From a checkpoint of a small mixture-of-experts model trained on Wikipedia.
Size: width 320, vocabulary 21223, 68.3M parameters.
Training: a variant of Muon for the experts, 1099M tokens, 8385 steps.
Below are experts of layer 4 (counted from 0) of a mixture-of-experts language model. Rows are named router (the router's row for the expert), gate (a neuron's input weights, with its number), up (a neuron's input weights, with its number), down (a neuron's output weights, with its number) and show model dimensions 0-159. Each number is 128 + 32 x the weight over its row's rms, rounded and kept within 0 to 255. Numbers have three digits each.
After each expert's rows: a language model's description of what the expert responds to. This comes from a sample of Wikipedia text that the model never trained on.

# expert 21
router:108128160167167059153123088067156146150118115127120081155157138155100095100148119114097105115090120131129116114158124159097135136098148145137153107121123137077173044121157119161108127113122119108081109079087085105092178075183100139154145136159126146151074136149070064163108123100169031143158147184113097153143109148101145111095095139112089153178170080149097172131104157079143128098125119232106178146079103108162200168174113114165128158054148129155087110121091149084119159121112141
gate3:183149151137166130106127109108155178186119143121138141202145096155168150112142181116181054124150181140190181170091106126095101198172170119143102167092183131084109132155102118088106209129139040107145099139147113124048170085145172133125121118113171134173082102118080074170196142142141097112125199155076153111127112145213112139154123129140122086146076123132168133148131116127134096118112141130110164113112145114188191125120111117165145130128163130207158124220149109128142132165126084
up3:054119090221115150052098143095093101203121119075144125101081158148122090161157109168149143145044107169102110126143145079088146107164124079106089153135116165115088113169059174131118166107143064094117116131162130153127081132134143132102100169085084133128088165131141154143127164098150106110097054129098134157092183104118123080129156204101146133128163161091138074131167146139121086118167060122111220138123110115106117127087157096114117135075097122178164147111166173073148075121086140
down3:138115144106152126166087154108104172125178063118177073165134140152179129095106120111172098102149140139107151066100059133148085110155117086091158122110167076193126143104176113180117093087153160117131132171133159177095175140173072206163107175134142142112144133165096150136090121093102094111156111130144201144127132060116110115128142156210157160156100107077133118115167111116186133118109095080154175127145181155077117103155161107127134096097162127130121090151076074097140105143092134
Final pieces completing common words and surnames, such as -ator, -istic, -ship, -al in corporal, -itz in Rabinowitz.

# expert 40
router:117131132153169104145116085180097122149160105151142156101087144147169158183113118171128171143110145124138157107163106103157183152117110140112118096141164122212162164099084152142153186181097141069127100184170169080127132163082131116044117115115108138116076129142105206077086155150086159158132119128110094079081154154089171204156091149160108104121143175142128086181127150086162133124111102075146101131209116178170070085126137139080166141141113111071143130139109135082162161102166110
gate0:152123186169149117142122147115098170077124117088078152172086087137207097104165098192166112151184130136179184184163157116129102168158102127108095161124130081077165108125047133095125163109149145179138092120117107149137158119136172156111108159104083096142133085129180166055147138130096109163124134128136134125163108172140044172224120121122124107091077118117119129125146065101137115124144110139170095128098124142124141119122148127127118104088212106098121055085110124126158193114123050
up0:133179167082147120112109111107142121199033144141161121127119118115164088095129097079055142120113117187121040155107165165167122114098120115153116086160106166142135131112162071078127149117126072094132112177171094132148085175132156142122106041122100117109117147159097145148123107161169103149136167179124120134118149134143176130160148153103154143154108117171123161157134110091178100149112159102065134122128134130118133111131128100138129098125123135105122129090133051142139177125133171
down0:120103182104089139075148165119173150143112050124155075075123193120151167140149132139132085141151163110114106162119118131210120140103194122068142089164131147148111094162156149117144145106145148133143147150090097133137125103165113146172100111141189143082121153154124126143051126079104170126082100152125187193058099139156137112124151098147183077123143126124103040157099117141108150124104170058169166111099125130127076113132137108163117106127123147137136111121096140107112115087142121
Second short piece right after a first letter or capital, such as E-as-ley, I-at-rogenic, I-an, S-agi.

# expert 23
router:172097065133076155127099179211138119081182119172142175148136134131126171187172151104167047103156119117112160054134119132151102169085144134081116181147146105126127084146106083121150106133181132141118097135161137179160140165105172168100148121061160145091170167105105099138197067174111088158101145103137121122137128124130169090114128168105151101123116103133157134097137126168160129159121085129153071118159169146125126168086120097165123127118121171168093046128177136128143139122146124
gate4:116095125124153144095127088124075111120128182088171139151162152120142122069087139110138135134118159140126153190072153161139126121098174097174125108172123089098112050191068181143195173116134099145076105123129154171109138163140160127137075150103148185170163098138086091170143103132136134097168198162122142123159079128068181119172065115142150079128093111090155156114122185144110129097169177139116085141133154080198119167116128080107065130113113195098115100205151161136157155146057168
up4:042091096129128137125156106163074155112141147125123153116155161115066145103151172137160131183138065123111174145132133146137112081146139150164157117166094128108083119081085126155160160094136152159095103145121147064140148144134093102123172111083123205151167067148099169164083110114128104120104114147115087071078151100152143133110144082129144139089103022123105095133144108105183148088135101172119108137172132153109110138124169131148095111089101105088135153153115126108189120157127167
down4:128130138125142157115127115129202141121129099121133138111114130077132103163092124148086119121115147169129111090175199110140127084144106119128146143110125124097122150062178165095141121159125155217150134134166164086103103131184071149059192174145125112206160176088097151165111093169126005173133082048208129142137152168151148072043104087133139130115175130221077129128122078143159076171096102153087099128120111131106154125123133122140128114135159109163099113188068132082108119092078131
Periods, colons, question marks and line breaks that close sentences, headings or list intros, such as attack., included:, ==.

# expert 17
router:063080096185208058118127126147159165184102143099157135137102175121119129128119137123138165183167111172128116109132105127091136143115156172174102071131161119078142078122127168127163108086119178106131111138116136167140125089151131108015154118132144145160091166129062164127087158106149135142092099154133122109151151096111136129149084155118100086189115090112155102135116129095168151134157129103148174149157158135130131138191161133132147141124080096110199180167167190110096148106173119
gate3:147136075117160074154151144130165109158133173154139091104095126144091142124143064161116100161085120156053095141105075115062136131130104144128120088109096110136205069123122086128108132148107133113164189126140115099115168126133078165102116107111144169185127105126121139167111141151191100128116091135135194172096122114113101136128127102154139128190149134092159146131102136165122096097163134151030106100101140151106115137129166173143159077148138076172116159093176128121129140075117115
up3:100185120139126131145160130130095155104126149123096184123085149103089084127144153113114121154156156112094145101116110099135127154165128148140092091119132164118076153119120101096149092109161141185124058129097112074107190098163099055079113137144127132102106162145186102093105173117092095136142100103097147109111122059182175126141161090105105080161192138142122102108114119156130112190053156140111156156149142167084151084079139086139132168060167170137108151136101157165134063142144143
down3:153175107193122085167083178159107123196073096148149161137167194136165150094111158116154120164141129180128115151126142126134167105080093091146156190139122143084117193167175143106105132140100137090123094106160134098154117074197146094117125143167151145141074084108094103130112104145148110108126136146146146156093108123122148114159159117136095127167135157127071171090194187111100121098162137127168114102098116105188061097097153140165119081181114082091147100142083160114146128088122154
Vowel-led pieces right after a capitalized first fragment of a name or word, as in Qu-im-per, D-ing-ling, MacL-em-mon.

# expert 8
router:111152106125089192131110173157089126062154092143064094184112102133108096113168114125088022179136115135160144071148110148156173133134073165145168192126150128117067133121136116170113091182174164160177126143202146104113121147101137136120122155137190095107198109165120140130185064138174163142065133131122146075183077159172132134136138156139161094141139166103166129169099165192073131186124171141154113074084156147145121158105149146149105086176099155121127103178156104155103146122089114
gate0:147145143123140145116167127116167155078120143079129112103088088071059137092106168167170149093119105108132094117110186078121139067114126116114160184127158124173099148161062144080083141168093068129134100121148138113131145185120133130158108114106183150111142113173052144139205199124145137115138149091123114051150144120097165094130130135114115176101099179172138128205108118115136102135181123146131150122117164085142168120101070168157173128110137103162197142157121157136160136102140158
up0:120139103153094135104168108158116095026140133133125127193103119126082107120117118128114082184164096130085122149175144132117168142126122155164111136133085151135212155065190061054105108144098134100183136136168105103117131109092083111117084102171202106135196177100112122128107087111122154131096078156105179149119140126124091136156128157103118110111177114169107062178130132091125118127109153078078097108129144090123105096147090151090197117146155134168082077208155111127155066110120161
down0:110105126105106101161114123171135157091112172151184046145112095155128090195133138132133073130153155159084098088184104096146094128196188140151160100114135134126148135101151106125098129132178097086102158142186134094116129095139085211123110095081084130097117094161145118153106138148139140161127119132100081135092107096125131098098177163152101122147104116097141100139140188157077087198128094120107085082144103145120129127113119123112123112182094137117048156189107047197105084177100106
Closing punctuation and line breaks ending sentences, list items or titles, such as ")", ").", "s.", "America.".

# expert 14
router:089132123181180126114153118190129146105137131104127110080080121092102155123103171189139179134158155130143086131171097093148116160113122211130121125121170140164169121125094154136168095128047145088114109109131159139164138131070140113011151096127133117164084125110081199103094179161135130128131115152169101096102172103055103141151100096139100074140132185109164100097155106118155085199108133093206125161185132186140199099098155117071142108157152171066130132158100137147145138114202110
gate3:153134178164143098132129096181075147130142143208115120155147059146191129106163141169068136181124180142116093151148153134178137136077164128161195121098149110099203146114109122169126137118136141081161167151179161112111159135111148108083104143185168105141132118158175124131151090135219148089145116087145157142112081066141068158150102152076164072119051131106143111106125140130103074106158105097085169160107159146163168154132143118080113113104145132150147067138132116184139066104099094
up3:104082109129198107134119083130158125094176162086103090082131158130094113138113141183088099190155115071118173152103094191103149105171103101110108125157108125177147128143223103074159052122150141111127160169117150177152153158171113113150093082131125089136124056104104138107121121136098096077133145163189106115077111144101110129117145154192142099170124160104175173135129149107135094065145103145165107120132147082119172141164096187124083094097072118123099102128103132196138100142174133
down3:065137141155118140112195151139177123138124126125127092113149114141186123128091159124133106061198156121121122071096167140184177178149169127119100118080065111164168122100161174153125074169133094152139118116150069039081092091142131175091071100093171153123137130124108124145168113154053177079118115088115155109119113122107134107130164065107152092101051131103119060133063155169118133115137140117114126181143135144150137141182119138080096159132167105115128131116086043145116208086111172
Consonant word pieces and capital abbreviations right after a capital initial in names, such as O-ch-oa, R-Z-4, At-l-ético, D-han.

# expert 4
router:110153104071072125162091115110126134130150123133138067119074151138189166097083113095168155158153151087162112182129101137156154155148111123094147109134167113108127164110204089114162084158187149199135138157117183186174091170111143143133119128129128076117129153130122118136171086110114143125103119118101135114097095142171146145115153112147165085099118144107172103091144089107083135183141128109126126093115194102108112139102149129148177074153181117093122084072106111145112087117083146
gate0:155108160169196098118069149096084120094039121092168152121158130139129137103146132130161152123086118147144141148111127048056158121105138114048152060180124095103105121166093138140123150111112152133120091177089121157123164099150129099137137173102119110135182060116125182124165133117111121108103132145125164159115145171149138142095174098135133172106074090151117139174064142157094085137180164182101120148127111149102178125103135081177105139110096185130180108138100126136122094132169104
up0:180090202120069121127119154150131121120154153126122130122170058126134150064108099072154162128137114180201184154106121173105085175133167069149129108126170184171137075154176128155176136144105168161102143170110175085137068137176091111191128141117149135137135069077061176155170147138180092131116122137123102102103083074124140093120064091135100127120120114101162124156120139117128081152129126125192108116116063105119174135128060080112208100090162132116141146098113171135158096181119129
down0:091097121169086160171117094103142095113136129141138154089095159103134147105156100123129138162127121094131121139168092114121182172134114146118112102134172149149107159088150140129133093194156165190124142135099108108217187147159172129120121089129083105176033106150151124077153117068138101129109186119174133131083186131102208156108058169133109179099120121142169141162146145111126152141110164099152101055145140167083094095167141146171188125119090164157136123144126126218168165182128161
Line breaks ending infobox or taxobox fields and table rows, plus ==/=== heading markers, such as Species, Location, Tracks lines.

# expert 42
router:091074149127080125163137138156107142134168141087143172152094080141126186086092183093169058095182118086132129180120124161063144139110129097118145188140111080152144122104116132107129151141122122187155095163158112126165086175097151157143110178117190152096214063161161145106184155079121126135027134131075102099110177103188133119106108128092124092057076128139151102143160099148153111138148133126101087156096153137133150130105107161110164168138123139097112162097147109122106117104105128
gate0:165158171103159198147166120090126119083160125091114060125112146160125182179109134092107139113128106151133130167164149131148098127107115106077089088108143219059136160133101122126104171126155157149169119158138123118133124105135169066184076100147101125138156138116198135175105107155121126072089106154157176156073164131094082115051091085162161094102144160089120099137104125107111097115113174137120140108100092120120134160121081083166089166155108102133064155154098168101132082130179134
up0:173132105165195176144139153114103097102156105128084091144149114139094116086109097127100064136154098100090149125084130108112190146158168102111146068187089136145128139100124099151212149114212099145107137140111127127177110096186147145102078159155153135130114119122113084118114135146174110145111157184122072168124125102115105108149130126130076136143153147090119097148135095110123172148095110074085172144139118103137130074100133131090094136093124127141081060173161114081156144131156088
down0:117100205133107151101157133099100107139197097092156109128127111164156159168127168113158153132113163133117090173138109231124100134147161104131142054084124138114176114092124167080185105124149125177156100134095105139136115120159112168140129165040151128181109114187110150095103121109135154145079069139122156138177126156176174058080117099100146137168127141160154091160114103154157101113111115102115116096104100126161081116101166150129104166147123118112146193129083157157097142125139132
Pipe separators in tables and results, plus dashes, semicolons and colons in lists, coordinates and taxonomy labels like Order:.

# expert 37
router:128171094083089159136134123102122131086119137149054092128150149152122146154136125085106152140142085124132153174171140078156136098146098151117099115107138124118079194180117082167144109189169155180155127153100136131090045151116129147104110103119192113097164121152120134121206051119076124158159123133114114069126106184193129204117101170153166077127144176066187090087141129114078084193143138141106149081108158144157072187125147093148127080178125110094101089144084109140110132126107104
gate0:088155154111208081190115076126071108120125103148147138125109168175148148110097147190139129148170113100062123099121110110174105151129145088107083100096112133178051132128145099148093154151166107139125145143106156196142103177139134078077150112098098122146119113110135143143171065117107151130109119049122167151154058137077171161180121140121167106095129104067172104118110116118105184183147073089148108108151074115115086136180102153076106016140121117136144157164129103114137154168122124
up0:093174086141083133100143137102106113080134147096118128101175120112130126162132110079159137156116156124095044159166122110140101024144155103137158091126136088137104150147080135092104135094072138067129130157155117118104073073043085179150132124115154149099100123160098086113185079117143166125052098086128170109105124108143139147165148136115123100097132098105098104143145155114204151172165116099128138160150160107123079137142080122093141130124124129104138136153136170135127139070105123
down0:169117085141152126120083140106111091104161111141132095119149126088130095156161115064123120156161151063157163084149112128144131138140188155157120116111176154148097186166133098157119155172107119118141216164125104168127150096133133139095136089128094125186121087155155101125120116171070104141076150132154112116121158108128107092159137120177154076128132087099171132150193127063131120156179166167043104158117160160195136193134108124115100132127154113127106100130130170121121157113118099
Newlines ending paragraphs or lines, section markers ==, and opening quotes or parentheses starting a line, like "Be My Girl".

# expert 24
router:113152085088093171086109163157110111092124106181076107156121150146174117129147086132118074140147140077126107081178126158155176108192107100151107108099149132121093160098109166123123125141151143174166127123109111093064095147144163124113085151171142075152167142166109167129181082178149131135086205132066151132163087160231125138131071127127088099153148162099198136162118154101083106200166146120145074087108101135128100153113129099148066108167124134151152073187077127149116170125106103
gate0:094135124083098167108093137165127152140104153149147090102147068149121113115172079126095088138110123098083142145158172094088194184142112132108117157140147098170100168118095140145129144102132077145106129121100113082084148072140108094118121140117136109197124113154102120154154146193119090120161186147110168127125161135154127113151140172209113117167121116157097113200104194165057116124156159173115192164104106161215097158149119163129102098198101184155074137136154179104108109109176124
up0:170109139130149075206137105115112172157110154110182076150137168152075160149143172146169136129159098117127148096105090164123130117108112067073110134124140201105170072125155096088139158142146112096107106121143100122124101099126119132149127093189117186127122142126085125096109141093144138104154113167184064125126149076040145109107092125079129124102184080135092091089093101123164122035137127133152127131104133172173101132126114144112099133080108135199115119052205161130154148087138172
down0:133061204160146091157122109067191168231171157116134137142129113112091098178113209139109168066124109163146113164108134072132099128128140110120156132130095130117175102106132143133150140125097123093125167071155105136166104057139105130161171073123107192135127149079165160126116142103134143086134070139107142111116133097139145103103143158140106120083139094178153161149149121154201118102125102093199106143129125142093157070138109143108125129075140071066087205104139133130162102172076159
Line breaks after page titles and headings, list dashes, and labels like Born:, Coordinates:, See also, Preceded by.